Experts of a small language model: 192 experts in each of 13 layers.
Below are experts of layer 10 (counted from 0) of a mixture-of-experts language model. Rows are named router (the router's row for the expert), down (a neuron's output weights, with its number) and show model dimensions 0-95. Each number is 500 + 50 x the weight over its row's rms, rounded and kept within 0 to 999. Numbers have three digits each.
After each expert's rows: "raises" lists some tokens whose logits its average output raises strongly, later layers aside. This comes from a sample of Wikipedia text that the model never trained on.

# expert 64
router:509494562448548561516427441505558510507521617504533491515479413472518399532501490530515519523482492468585508395505493518470544519560437559507549459478393469492475514340466509489555619458497469515517386496499482483525546551457421524575539481563522476398455511550474425463558442440499438507
down0:568392450531529547585410594551511458565449451432503454561472484456509556522461507384520484592492534524501500512415502457456486605460497495530424467558506473452539543564587489458502470561537493525437460595554496476525520532480559560581531510450566549455567505540589567498528552526539552469
down1:610495618513463458487474507441560541559564457589491488499548520518608573621457492532513567472513567498483563501428471448507529558475408487406498451489525509475529546476507488536487563437499429493433535499552527512443475416538510598556456540532494554505561425468587472458537484473545395483
down2:516550437482448442537442456440490489589520529523507588468501473546582516460460492536411482472499462506511473481479549499524456492521384519484462496406468482424547479510479468514501549512530447513587461442451561565481404580472428567496396547452511439505393635461556485479464553415582458524
down3:564513469473490479517467534546503383502512508565403484418464565437444549511563456488506542505538441410421557543528516536438488496525559482492492546503439496556586459416523566418533478543476543503495501603493540542530566553450430434493423483490466527566551390559536549383510435538500570468
down4:467492530460492508480511571511563505469516450490422391447444446489519427360532551585447484524497509492469526490504470403420572495479497481531520554517457481538508510560416506541554569502541386485462548489509471456513572448606488552416531472587428517385475544607495513542501572507493483549
down5:455472515541585542610467491537468448567465412477459476542469412511541507526477476569520448487508482493528466595513495448456514489439420510483343500562457567550453537470507470536503420449532520500513533470491555538601553582565472504498516530506455458578554564443553535485418366477482451452
down6:513471476488536516493526570579561452441489503442489507457608451593543486525539466434513546475470455469502454508435571490561589369479541442596500510587515527532460465482511509394510420476469510556599539523440442539480510533461481447486502553441571587565514464425408518537477508441543492417
down7:506494423461429544495439585455404489487456536376540513523375594444541451514389567464429528531476426482539457496462523565522478477463490570477547486553556510550539508521476527519465489561495564588491512459458477431447542431499563531480475454451390501508479535373515518473484470482461509580
down8:541400545503445455470528519451515458542462444502536465496523476544557505487506582500396555484545383532422544495475628545520483539500431434521471498517458456484421395506492503595565490491464544463484490569559466495544572565525521361483494559403592451548508491554523460425510547515530498487
down9:586433508442393506523532489600505469501473431474492557475521552494518611589550554532542522464588506472457460469476493529531417451437383475580478547493474521480389513492514511539432528491571560495589478547391521531531519506521504518552542518456514578438574513449480522603560498507415463494
down10:522490514422498525494492558579484406513574494501459468567566528492499475512508431606501530459540558521451448553555517530459408550433462468480446445458421500439500446565558618577449479500565586430482467486522542496509481541456499494555569536473573514520540457557444558457440648568476530488
down11:510493560454452515522526462467598533471565580552525446509605511590486628530427465533453435486512567525583431525506547539501484544432510557495506511502462494467539531544501430489556478456567465517460487555584400531537563468538421460461552504534520534502594478554629533524486446561459560570
down12:507574534509488484515499434492553422499433533519587586485428503519526470494481476532427447530493571558528510523486440579539523598476538401532451507570499469429475505455498428588430479509454498508408530533490521460473524571590548440507635443567521536485528473492473595472558541556544374483
down13:540361564511571454536479515458474535551506491368576509486508517527503525562377539466523379434505544484555499528373557454532490486448484462531534474453482528554607473492541539495596522451452514517509474478445543443546482542431538510479539567515588485500480538401493512458462465539555571482
down14:558527404498476460461477439370457439513499537475467476462505471427521464477515478590501528491502426459441460512482534494468485478479543660491578443492462500577545496484590438457484631559475437479421561401545520517484562484507482546571536516478551441426483438507524459469507471454526429580
down15:409523475450475491501541423497475602455531520508552459441416478485590494435507582478531497433494549466433566506521491513436588515341517420623454451615481430484476485562515500514554531439486518495464414472593538538519505451507500518427525449512437475441461491487504481539504564451477513561
down16:526518486459495514440498558502493594516559418496480549585421469502522452504509539521469478483505553609520357515576512458587579471544524482456515436495504532577404439487497502433556513409436432493489504499455413549483442463539556593468494481489550427539392489547485558557588501492560478503
down17:511486484431553549548473431444509501524545543410560450546458557475461459521560478470483550479486480437497453487425436443459538456499578503491440526433544441490439483524478504500452494435549408510544570397460509563431553489502427508396411446458595525565397542381542527521464486520481419523
down18:509497476529486534470459500556423457458526590532641422592549516447456431545450483543606552507400519449454513531550586501401549449493432564479430380451520397435435553475485480548477525501499479500522479515412485482537480446549514493437520493511496587429498439499510489534491557507506524449
down19:505482505526522530470480518540476454497508544596496430508503507476483495386523510547465502496512489575468464480484404365483458503553523473475403588594620577548507508456502563514548436397431478464472521484571574541511546555469541525471461510417511553500512569530538397480528377553510453451
down20:540485510485499514513452453460545526520502367496558562526516520542495489554470546570547538524543425507470511480593512587387591534428415464515495509532517477479477472412563452488419526478584461435439475432512584570510569487442425545589398500387527510504464469495524583531464465525459473510
down21:495509532570402437446485431535559514375500481572496499496483579382426379548436475429448555562457597446439464484531537513590509548547420484485533499479422526425539523482423497566475487566489527548516526504541510431560523513450563460431473513568525490492513514442464504526520521456478559435
raises: "i ", "it", "id"

# expert 164
router:508474553512496491606497549470513454503424561469389507540572496483468483493549504558520560531485421506524478527612508526414547444460483434545567513471454419513425412450449525516544536496446498563493506514553472501456492549469418534475541491519577561473454538622439406429539464429614553463
down0:578485528528506541572494440619471431562488463539438506556497457526471514577476485457554469513433464499533447464438431532460547538538565456444513533475470451526514531512485533483457375502502510499512418525514508533537550520462432541487503521494373309448453517522462549509549579472608543544
down1:477508531440490502428539459500524425582588459425515510539437505497456383439535462442472498500504501556553511409507436482505456534434437576517517438449435494473588480403562582477575471509430417503495459448485541484446487576527508593436471473487477466485455380518460581543527509551548494578
down2:458448559484519561470459528423498503553537493485547557446467497467591485536457426501577485482465576656511499381504599486498468486535642467453541535521513506512487475458495551479488451413480519506555523483450528544509506588532509485428515445560525505415478461623508372501488532535500482438
down3:539477558545507523524492532529483547511541534462516570403462477552501449508587508468453416456395450461539494472572424491487528532430457439486540509473481441529395497498504422486563518523383540420530539538506544527494553622493543386498454570502457520623520488445454457401494453453492516442
down4:439526545455409526562522404441578506552546448526462479495397481517524453401583472436525534479546411446514603427487458509414432510438477420435465546391456415516502480531496481598546504516547470548453491450544486516438521530464501489514565508441517460514476450531584543492479560549423496508
down5:471447415510572552515561478564535544417482451452397572582512532534481548551397545458577533491436497503523433460482501460467497473552512486548471480471385465479534512478482478507559505521377593564517462538571500436458469478420409554437532441504489550515493629511543510509460503441565451503
down6:480540512459423414554403501507470566580524443513450446501479566478538454486558514589529475541381426445524597513492574558469445500387485473557530517462457530506513585537545497514528525441485497499569448446456521576450542464568505406432459561515529566575544515552529567562450483498476568532
down7:479442488419547474486556634577421547506458507504455458450519512459479581501479501522498502670423542558471448530483498413512520462496489463560501532517566555524460492435386522604426515466464479486484573593496506507505521436497493536518624477573458478476565519439531503521574466461530475528
down8:438479517511490419487444552583564476525516459523552566469585507498491610435491516619516548485442429421457560495472556503512491505557477404481449527573510464538434448580511439511488482422595473489452463558596503440569468433518490496444535521426513465561569523509516492539487598521489456399
down9:521547507489486453478543471554537441482579444365502590531447451492521507548506458464516523473469416461497449460503498493481575396488516484435538485550516494527447458460469544433497461525553488456492426577444551599404500531661472437450561477434589504489413561485480504536471474528495517601
down10:384475524596560518515389488477448546536522467533426572490550475488527411503537542496467411550567493524447559514524486521468453536566521508497529504558473539585527537548524452483615478413475516471598540495541468498460510525517488543538515506492454479389396471475388527592571541458529410503
down11:591512464507561529423535428509492494503500521539511508551429495547431547455559477480416468565574513411467512525558542514393539451439523412444438517509452528380469517446432490463473493461464517554525465453581461507632484438403561489487519458477494479493503580590502466466394461543550479524
down12:592463484437498568432470521529482523477459519475509515476472554443533453374541583512521505483511544489469555489469517538517423444521523492490445439513530495503548485563417458432572531546540461481517513525518597557490584507435551598554423460498493615586572497438498488478461595450614595459
down13:501451541486540423444591542511437581470434521447461429407458536503535554490419540477557602421488536523448507525410537409443501521437442499502554498502520440496526463508532493490534507515490387494482413412490482438489561450501458596489544492581546475431520449388404561517450484499513471509
down14:571555494511549511505397435531559503499486478519447571507479487543467408469525481384475469420448594471431513524403444540497495491512557521493518419512486570463573602491464412502616497525480554521494511571492535596417587493461491567453491511411506587475552507567464499549453533540525460517
down15:452578541520395525505458435440550547480453522488461510398468614535499507444480401514431554402477474412542463516424534602510462515512534465562492483490506539473500526523543556443465497508505524515524448375494494463543498485501591557531522501568422552470556528382512483551514515505502382427
down16:456553501453585541592547497578542521632610481501479489522503533531465551477522487470469435528509554533438461516449566495507516565518430459489400483508547475521436462556539569442575469447535475498528598515380580554522469576511521508528450444508505447511604544558483561441435472530496413515
down17:553493543438525577525531481531477562442457467536516438460506524515441451560470480394558487450503409469506496460405516530515554460634569513537520517531460457426562468529568507498578475471471470487543498570497466372508477499500483499463437444491526395466601473484499599413530586431438453480
down18:562580488515542447484538531623504475506437557558443526557426448532449541486440523536535537501517530579463521614479514526516439584493439533468544490464596524417512594517487488604467484472531573437490454501500474467549450454443477503484535619469396497496546511513591434530430543547487571464
down19:420565531580540514425397367524517527467543510547521562492458500529414460610437495556474521469448467603511460512586548481496595545500523447459462509436474576444569562565482513595516486468454500499495483505438503527447500512544460445551562525506509449570453513526503507540527444531498503359
down20:540547462491509456528614508501534463407498492451537431533482544468454511476442470485471469478435580537420465422415494562548402503508509516408480471512566540507437567470584482417522447515495508531560490429567484498428508590614408554443538528509504387437472431521501500514486487471506405541
down21:616546410440468465473522550585523415513456528469496474515489509480621465469528532531554468534566479466555531534438549435503496591427549566493569545451463411470513387437560538557565515475521400552509459471460520464479456539562516523550508570471498573480523491475439479422395489440502485546
raises: "c", "ec", "ol"

# expert 15
router:438375551418636527502444460469539441489545481505472513471486466464526394509542513465529498534437484435554498477604452611496523516521458509575582488506450468614461485460550553488615476436438519546513499553484510467568512491487499555513555518492541488383455523573400538503509546505537494506
down0:518501470454412525476558563442514480609438509470480511552509549501551488500474553572551463507535414463448508380478531524554516479493571534431521523587509497539418434430491501499489502517430533398506415443405537554613488512471502503613445498507542565520498504606531483448547539434548534429
down1:359515553522490456417517567494557524513423486462489476510468531528513569529550488532460531384472536382503531558511500469548550590526518468478505506544456511465546410467442526579553478441517561546497547469453520539540514497587537422397507528627568505513468532525406485487534492439586467562
down2:514574528587612548557536435496455522505456395491442567543499521525520503497459471545511561543544437444468499562517401487494550487467509422470460425653559519502511383526523531457518574482468527486408585444499513560570433587476472477584473546466527463522501511437525523533467471426503471519
down3:510541499501504433493572458561505556511405402509498434436459494523510402526507493429518594461417473524498507504496372465430504479464511471521468503542506449456496603432613546449576477624481534502476541428515523527541529491573542560430482459445472493616544433514465473485491445510429446487
down4:488441488527449491391492505496514552487516480526557544421473574521469446542546454483416461460476537540527476513418417462574490505550562420502385456528592450503484459480479526524477525514404550466469606527519527501484590495564516569471482419562430468445516544617424422471559483508534409480
down5:546524512431531457494475508499546556518516480497514456553383441518495536469525588517566489554546553549451532499534496582500535494562486461469578430444519475504477590411505611638499560571443567470485530522379549581537484504467423500548475423527502533501631447482554492488474532487474565519
down6:481518545501500526529546532457514541496464578472560440496568489502440517529573454495450552505475460524378492613541472494450598510495569472497625414497469474425586463511410501460495490532578484544457491545441453470440438434497476399516494518514586557554566485467447467408477494461540612477
down7:413608521521506584538502535531479577553479494465458486545500490440586507557566475533494443569476437434464472429435555522438522376526510523510441419451411522609475521529489558447494494564387548451550560411511536530484486571505482500442529562574520506505555487460423558460462492477442530507
down8:510423595510606374427501541508482549454541475470457510466450516544598552523457583451493597465452539458540455482511550502488550481507542541464521550423546479574425409508484543591476530522509515563523521543562508473469596560470591480538465503473441529493447455576464598559565482470480443505
down9:518483523475505527485543463567517661489535486520593444520475552485501506554507479514540440457465402499451518560535529474514476522471488535480469533520550477505611518421551566496515561449560571455382429508539528541427477521447405470562448462487469427523479439554517513445685504503510475511
down10:434511452547505537490543472545555484531485553407597521585528512507499508456451509508559541558481533574529452498524539482489509469486472422467398481498513449574453525439499521560544489506550429490490542677503508464487559478537492492556621542576580525508464532502587428456471416627447507481
down11:510570559499598434523555551561428416561525513549537550556405563414480456509565474515464492557504494541500473394475550520480521464569520493541420499507470457483450469446490561541344472464526454499474565543546430485453399535509512494547439537624512537604506452505474492465552459494491486499
down12:487488503583574516456533469472452518455537523498533579472564479487527539374512486522387481572522536575551546465505452455478465541537541519457583551528502468441446452492466572590452516500451532533417421367523510445453489509547506563501478489515612513523528570459408459410577499511476417534
down13:521577473421501438487445453487529515441470521502501569565437554552557443475393644523558426527486496514557484468392501493540491463502532494445539429516528462484441579507457392503528481529456514617528559405554511492507438522492518557476419531461452430512481498479526531525443423581473501592
down14:454428501481569479433366495445574557508558525494458442529413561472487498461507453523513502481528539460476548519456452516474498524472468543541411510470455450462518531454461533565486512628567502455405471432500502406452445479432530573524497578386496603439472573463552474582521515562467506455
down15:452568429436569597500415454459526642457591484503521505579523495478659411521532460523500551450469563553498517429535475462403502481495495525589509473540533550492500492501480478538434474490504473372502556392495563465498568511520543528488482480474500506532514567524498522558460525603491492503
down16:505567535485500565481539448417417437441529478579518572501450404519507483482528406558499481474492554599512524500585509547550610546529482494506464451481474495438583525513517517606523582495469558565615555501530485545572540520413568503491496506464565454595404479487563501429499471476524553512
down17:566540504524454536446381531521489551450539602464487509489444442489655516564583501491524548510445542481498454476499513476548527428545458444502515460544440562604518502543570557532505498502562509565516448468554543530434522625543449460437550527419534453582576515491478552460543451491475470577
down18:462455460410553474507472516495556579482561358583520608505509403448498503463486527506484489503492419464540574497536429614459561528489541539487606564567501470546500463520507467390553423486511517473539539507523481505532573478547509481564557473489504530510451546427455583544485599530492588523
down19:524518512394525477513549600534460513580428468489509546544486426453476472551512476552512416541454486380542486581483438478452423458527483489538407515512514602565487483535534597542463443527415568492430554565465536493535487464520509498562514512594440439437584547536475512436477564407499481525
down20:548457479476456490458562543502433508512571512585500452474506424533611383485521457410542574495511479496472528441475533582576502488474432477564506494449503557572455538473405474429510518511550557509516568562521540605589501563533472563499497454531433464434493425488445403452500518415435507555
down21:575541439543503485496531431524500468528478525495476426505483482521547511586508551585388445511466446589479483496496541504483526577600534539430417523444494482525487632482426492474478467501587470468537530467522480457601515493516402477537508491480539448607473602412460431569470581443457452487
raises: "ance", "ance ", "anc"

# expert 105
router:493465522436623460568520396478581494536451513501445483505477464463457465489540447505534586465428447412553509480540431552476577453547478541500588466489451516582468442441492455569475528376416500560462451539517406461493490525555482504515495452554534501501485512518403425478540500494555375459
down0:508523472456504475560500506540631484465439540367570571540489560488462529548592478451413488482476449510590475450464470550434457495520458537496482447483503454479498514511520492410470541434533564468496504454564479422504564513523467604463553479474486572565489481658493552488469466393518549561
down1:506562566522527472480519571529462416549503508467579543466568507462492618527491593487504466570453570501546526539466569527497433515484482508500567554417530446447568497511538484496516549523475526456434566567510584506552595623463455535530520419455612385510481492419445455456430518501496511542
down2:443494399539430470456541576513471490436460503548412438521675597530444503418464459462475471489518557449496437466538483478561543466524556535555599452533560470556490440474509536523494507521485570452355541552511449438499467420486485518483477491474541517484526411435453569487513543490504464465
down3:474401442500413470518505487477461508429569464515517470510594489516468478567460569532432506483449513576405430474474511468502573491477455468542546515527518513531594543483547409470535477447461389513471569431482443444567512487434571512491472441523512618412528544575466459447504561504593591471
down4:482536446417496522493506467523511473524492559479522554470465562475515561499552513544470437467490489630630454481486586478551576594525436500517528603553470440480404601553473474407462497515487446559504578556422543498479424567471500479442589608464465524463490489476564463507532516489529558460
down5:411514479516534537484413576506462488456445466531494451541541545488516571503471447571555526510478496582488483452666457442482485546488445439448515560496563460439493634494444482517510509484515514527424502566579521511487530513513598501497457484446495485573529609600500547619508544505426546543
down6:494563495536468574541533418507449528532555450462657420472553462494496522609517575433591446535483493547442535467503523465412423509454454490513471522472529428504562503466491508521526422503513552482451486572532437420550464586453553524422505459571498517560592508465431567507561489509563521444
down7:568548418440511478506501560500574507444543517565479549595479479583473479497522590513506533519521483395424535500521477486516579454450521531472546480456522499493393398397520525571456545527461457494542461455502403417418569506509537483417489473454518522531530582449479555534501599615550500527
down8:504535502466506466394568483508549477525522458576553475441544572564544421494516554516520480543512515506425522443595419594432545428438513496510605462475479448552508476498512585531470471614523547467515573440431521520509459420508411546576459580497480537511523531425470549458488547376478489505
down9:458560509553487551483445496478552554438529517429487535480567495509548422511536479495440548514431490455498499503446503423520472527614455452515590458464519488410608594585509450552429448520526495587545475426438470557547550496525452437486555537472467483497603375436417470476561503521564526501
down10:503482514484497455461549565486438449511530471448543589442488487466332539491462471497465537499506498483558463523507543510523450568515435467481513403497459564351553493516444478539514623468387566468551491434535544500581564536491500528477509388527547462495416540546567518524537564445514490458
down11:491495575504470528560519445512492460590526518442548483384516522471541542480435487547578478581485544552579462512535509599488461528549474445605539461435507499469508557517433526525535502516493564536427552552513474594455489615481560650503546485532489460634481470516464577505488452458510465546
down12:506474498464615556530528545496462461528508543497514479577413513476487543534493442462442400387554492602493447455617493504545538461431410519458492523507519468445442512524521457474445459392531497465537471531552473569526469428562458502424437461457429398527513551440529513540447537545420571529
down13:519450541385582532576444522557505516464462364425394551460519500466476552492505473472475529487550507579491492489428507471479430575569468503521426504480470567510488572498544604513495467462475532469569556556495501505466561506443499546402453541432620385522454510481477527504558495523500551420
down14:488520509520424523502493456456532549586502577503475477479451522590491540520440404499528396473520544468442486472414499541480523523477517566480505431461458519517558531491484503456537522470501438580563535531497474570570531415486482470539557571525603493504467562441517314526457502603478526622
down15:407393397582565492575552525388546565493514535523453519481513443469475558453481428510417531576460525441487503527489572432520476565487457518463476544561491444418565524412539484458446479489454467489409517508425435450469564542506549443569553506513556436492538510483593505526554526498473564444
down16:419549509536501540544496499507482441523679388495461526500520503386526496545471544567434530488481483571513445497391507514551477517508501493535495527430517557492417461491493548443465527586448550441474494488551456560571520417562550583547567529578477547507495612430481519433548489522493479455
down17:551536454400492534535451488571446563557493546404522526520504542560521525521454499587496484504456479549490571489533593474528577518414496526484440583502535513527537521501505521553463536524553466522540530471537472445528463474412545419535432473511426601474433398363367484514569447516488483456
down18:543592485573542430570435515524538472506490535490582534504348541453538560466403515580441484530514432517442492546484487515465575498506474591527501554601474449548487560547478522490534605556565467456486469432459557516400565534407559501476416496534466466485521521523442509507539424541546487504
down19:502553574504539500484434509503507493522504383401432461443488520494548550477441482476495523468516467447593537489429530535496549544466424536514478487403489572457589523450493566477566563554470547500474551515509581524531597539467506453525527597487515484482398482459555536407415384614486538522
down20:476483450546503522568455512456506525543564600475476470434508488496536475519503468558477503525526427485409349503504515438536469536522468454429515552483555474517455533448457478544507461510539433536451525477580452369449545470433582469512488607435580507536462428421404552536498495454523619484
down21:494484471533577482467430549529560644546497544515483589421513523501534597438590397476488520502467503468489462513554584575515487473490522472507540521528479549567513527491509447504539508542522456559470619417541517495544550529481438442484508609452519566486407539408531480509468641535481513488
raises: "however", "also ", "but ", "usually ", "there"

# expert 87
router:462430510493607517470461444472542488530446541507428448488547480538505396507513514499554577504494430433513417458552431540466452464484519447483605468414439517588517489490490499501510463497390488544512518626498429445578488504566434515605496450559524523427466514537458406499541530500549410447
down0:545597550397475505473560461520467559521546543526527545512412468495522394416519499531537491538536533564378401465515433543389540462491468446442493552521508478516581469494439504500550419508509481521558527522457441448581455433511540576522531513518510510485565445483515417517609573445541458555
down1:497512608472638511482472496445506490537435504516514575586456577521607486446458422490526498471465487528412484487515504508521581571469488605399496548498415532551421551529465402465486491645509461491487488475469497483500553573504556505428470453431483501462476488459510468507388553483534486532
down2:484471497437562500498494588487443530451530563453540503478564485513461535424460460520422441509480459458525392508491413466508457495454443435527467400516604420501513516438529536503562495423479596458510574587607480414531563460547450412547523557517548472546489530391475518557526511529507575524
down3:452490576487470532567397469498455515481487557463608492549399453511542534552426490470541417501535531510533468516438466563475506476483506442528580502515457418463526500602542490502492503411492442508483458591573560478500494551545511339545482504480459440506389452396510442490486500449474571551
down4:537467492449430572475419420481515484472475553522514585514468495427466582528450473450366420528488447482503563499455495534494531514505445466525458439538493509530533490495494425508573519527426451518454473531420465606505489522533473577452597558492475478482536506300563477503467480531531561573
down5:460542474494532478563554508478566492446466570463478523466460474442619565492439477480494506417551442509546557523470500438536495521555512525391497522478498478479468427521439531496524545555503460509511552506500381497493468606471603467467569501450591470478478496678537500462466513486395606466
down6:510519550411509431516551573486504479460504472503621439544453507458557573493502464431549447487535421524506411619497491529470508509584528543546479514590466528453505539549533434436482586441507553529542490541446410451547507527515540587455584504524547407501465457570504429531394480526583493486
down7:567532578458531547451537563605470417414472458480381521464514464439463364519481550513463542465461480495496524470468478529493471538488450560477494458454462519494440540539550511585575600536489492532551499451559469455549450398470470522567522506501575502471523561667516566521464482531507517462
down8:525483570612529539536548582447499528501466462544468526508473434534512445450518546486511515557491548498395552572393494473520426511468518563466549492496432531509499503536452453468500417634550533489638553517513515519462464561480599464514543522444511456458469460447568544377484479451500583568
down9:504425468507441472526423552505510571548564577457454455523514501414527474485544597456443533499523516526563555468559453478456483511563541461531430469479555437442552583434554555502525475407582467481523550586467441550440465459504467537562569483502556402605545569563466505503597564532502454476
down10:504520530497455552460586519528530522572482478485420490450411383457477398473403549495455479570599500538477519514547554581367486448461563494485503440503578554489491466543513540551518465514464383605551517438482500509553503500558412457546518422458540498503542498586508542532451539541478529535
down11:475529566476460532557504517460590488431500646464499504564450522582478519564539530528535478540479521545500499532492454563466551542478510395495417442462573488481469541533525482539479499526574478439444512552562458437459467444510469463394398444460564547571587425492497481402526510584536587538
down12:396562397495529560557514538531454596547583502557481516543567496451478505383475458564418473497631424578519475515501466458521486543466539494538490494515623540588455520470499535514530455602561448446544479507521487441535526554474537450553442485463470476521537602461488510530581541547489519477
down13:526527553486491434534522431474411439474447515485515502451513448568458526558549561420454524491476521450634579508450541472429461472589480545464570529417462503394497462596537537477489625484513520468554536500524523465516512565501432498469435392512447544513550385487515517456520490488514441593
down14:585475394452577446595475590508465403448472489541462555520456506509446446412568514541478403523480528547507450524489542503561481499541464590457551542464481402552470558489475458482429509504506514568498484449495501437405500494474552562514517436508455448468509563551495590502505413402518400541
down15:492577496487604554461340519503495413468509487473509508537460508461478457522534491557473485453484336530456457499542421527445459571598516534437553542555490486552583549551528472444428574469498468454464499468446492491477561602520486447454506483563439511473567570549523419521507491428465507518
down16:569398563529443551514556531472449505478496500525486476437479438535455422645504492627586548499509491490562556541469556448482491491531469483471416458433531455549469519479482531465438543600507517508483528502462575521499538493512500618568513499476564559471540547530501582426555500401548408555
down17:488543496460462601456512582472460471467572432566501563474555456445551423475450510491518428577473469491481475581452488512510495612463526602407511440546478493594462490499458501541474563484455481484549506490438487586519480584465480392556540551410502596491438471527465624482503523447533489463
down18:458493541518464573497447451562454637474459540457433457500422551491487457538468664490537505530490416468537562504444543510529509523515407571567552507472560436547485494461473477484476554572574546606435491549502556439462466538449544464491523504456529555599440529495467588437566500496477523501
down19:509524396534466469496435470471584543483494554465512459572409565485492612519531396551481456542466556456483471522473511485450526521413409444556452484546563437534528527542484490486585499539463379456416475435549490510386524588465585463521444502502436464511550516556483475547521508475416548539
down20:453453457436495471465571516539442476508366578519496459439611605551467520525490563497481467467450461530581465505520473554496518499571534478516453398454549535525474472424542465447526524384515548506426458560468561524562500526512502502511492442473564402526503493473494512469398519417553625549
down21:512582549481513513473520490411483581610568476492460436504490482542524442510534528422578575450535488451423537563588538473574511379400547506562517545563467502426561511582450496554451463537475478497570481488454533580528485489577535410486544551467416537434505462500499576500520488536430460485
raises: "he ", "they ", "the ", "there ", "she ", "his "

# expert 161
router:485494554502544503600447431419528455455496552433538521500500535476524358489572494512535506600473437445513503475514484494453539541525476428560561473548416402512533475425469498563572541519404495595464525480484418459585563568516436577535501503492490525447474511607407469521533520442523476461
down0:523527524568533532413483563487498464460502583467495425533538513517499561439500596465486574444545491511555534509577547494498598441570466501438513566583469543549599554490472416564466530573616389455523457519493435481364491474525476570430519532516429479497513508463493441474558513516551503453
down1:456508556462524573606557493561507497482491508454494442457483551497559476586534480454543489479448489580455554578409523568510481604436477467496541523507513504524567496563507525502561595472399565391499580395531457482487568444431453409452458529489446516441563454502543560488565472552439505496
down2:437541481488490496527445461594454366495471518438471461465466495542607431434539472522554460515509478568553487501475477448499462534481422412437490481585487538527510450596564525513469536515533528495568652449470461504584531476447510538393540543483526500505528525383585474534549533511491436548
down3:495478492490422494586579439561544516460420508483505430477493481519421516548487495610474602481487496568484433428513406497454456471528531425575515434446433529438534484504425630579431418505573499505488530544499484560544510549479490533525518438551513428478494508521438637435548489492477520488
down4:510429475528449534463517460495586600497499527497446518517493433466495512591489497540526461469496380615544539581534441520506399474522514430526513619427437502508596488505483525489397505534492453605464583547446495510524513446536402513551502433495480453498436455477569383460479462513492505495
down5:501527471528478518566442501556470518485591380508424563519537561529550543565571451411590532529489453499469609532450550492565536515512408477470598489541507479433457400529365522511524529459513486423508505467547400504468518518452491506530586498426596531462539500457518518497583534523485519545
down6:458498452536481457478475493508493572543513544551454476516551399444498573535487613489480495454569461518466548475516497469475489577501472613451512404413529458566473533442538422369631506441486540546487428528486530470474456535629506524517527528485549588579499508524492535486523402474560463509
down7:500539471482524544506591543488571447555556487411526516515452499447508513414477520461463466518558496653559503492488429433511457534474540514571493580586503506506530419468501375449533535483547437458578395487559472508380501494541567481453500493544486517568418489490506546447499471526447484612
down8:574524500424529529445506514587516523547549491519512412613518486405441555479587447499538589519537520494449491514500459562540513524482564483462465565546514471462456534422509526491530474433481451443541455479488438546425502595531479470566500520534566536547475362531434335466483460476554540486
down9:410470511428500439609543584465511508482431463554467454429497385536404561525424485567481492489582496498524501452541562659528576510480487548563456507493509481460555480378520515528531528489489471473415444467508458520501513482457602588521524477530478498504466531528548570454509460461525461582
down10:590543559600441552465437518492537499538476439475524527495452539609427504549467579546592491442417517543544543512506450479462560547391474493517494532470493442528472561395545545548477537569442438455572574555490533577496542469445508509516473503611494494473541506480535479558598547508466402500
down11:442467487548573452527477493535510544508532516452520466513496428546474483598497374496544497506483614493516514482564432502486471502616523482476472493630483598536526483463507430597436479506432567418559580588525414528408494478463451561483546531502475468482456511458412456502584461443484529487
down12:490545535510455514460482506522508551482539482619441602541477440470432560526455461505530547424509449454475470473500432592586579399513455458504490492540543516481487555467538419441447506448502556461382536558506498412477397521500484475469555450457427493494524532596472463552555450444506379465
down13:570429479515400519481389636469457553465526530533488494597501566501435477506511517489578555488472522536543457559499534548465532546579471547493529464507485537556493520459539472457445463517480560504469473440569539497460598524468492517438477516448524490479559427420649399552578533480446441440
down14:424596484548550460574559494533473495447489482529470528613461518494543452510437533546542468478483521472484461526459482487677608478528504497498422513468455459514546469465569465496521510495491465473513533511559407548437564501562568536447564450559464475490428425534465595478505483446563362525
down15:487461479479468535617492491559490523502586533524431456566443429532459506470512499494483507541386451536424502453536508418442416534513442452508425543543484458630366495491415493481422466500575536420507555486525459534492502454494516455487466488555602489441550488432531444455449588545531491456
down16:589517459562501520379421541441505467434512460527418418522524626564540460409512429594487467534479507538588549528409485387500478478474488516557494546400464395492518508550578560522458525521480484500527484512526491518557453513515464488564464521542521540465427474516437512458444568558498440541
down17:550434470416597528551564491525467456511451405504458486451507458527560508493431494417571473502569461407470450490452519449499424537536434470402534502445539442467524467430511486462535620484465589441456446518495549431401490484437448470471513533502446579533606513452473503530469408456481538489
down18:502498491468379549527527585509445480505401456545542567430412504570494541450528442576469469548497460558472505454428429497528448420472441467418503483598490558492463475543498445450469393501461522513482425538523572559514471518459482522605547432536565585555499472568559465450513509524571555484
down19:586513504423527489666532485477487544512474453489493473538439473475560587648501443582398458568529529554524509417518557509546460477474519609544369415519444531465487489473501466585507481514531518473521483508524517496563526440455575518506471563501522511520526514457526471502408500448456454561
down20:597482576522555318477506500481498527543417466517474537465475512549520497562557459499569454544386520552506517561464559479457467560407471553516556490484387518517513517486468576539459536432509437520534588444528508418463410412512528489500441526480488499420529522430460530483508542559427477497
down21:434556517529498484474512554481596520536427470468503549531537477496523525576515440433552524514495458394507497606489513469431508499518474563536539550508499515480536511409432544536496427442529501500588522451465514482495479487655531562452568570533447521444504498487388446498387436450507373567
raises: "in", "-", "out"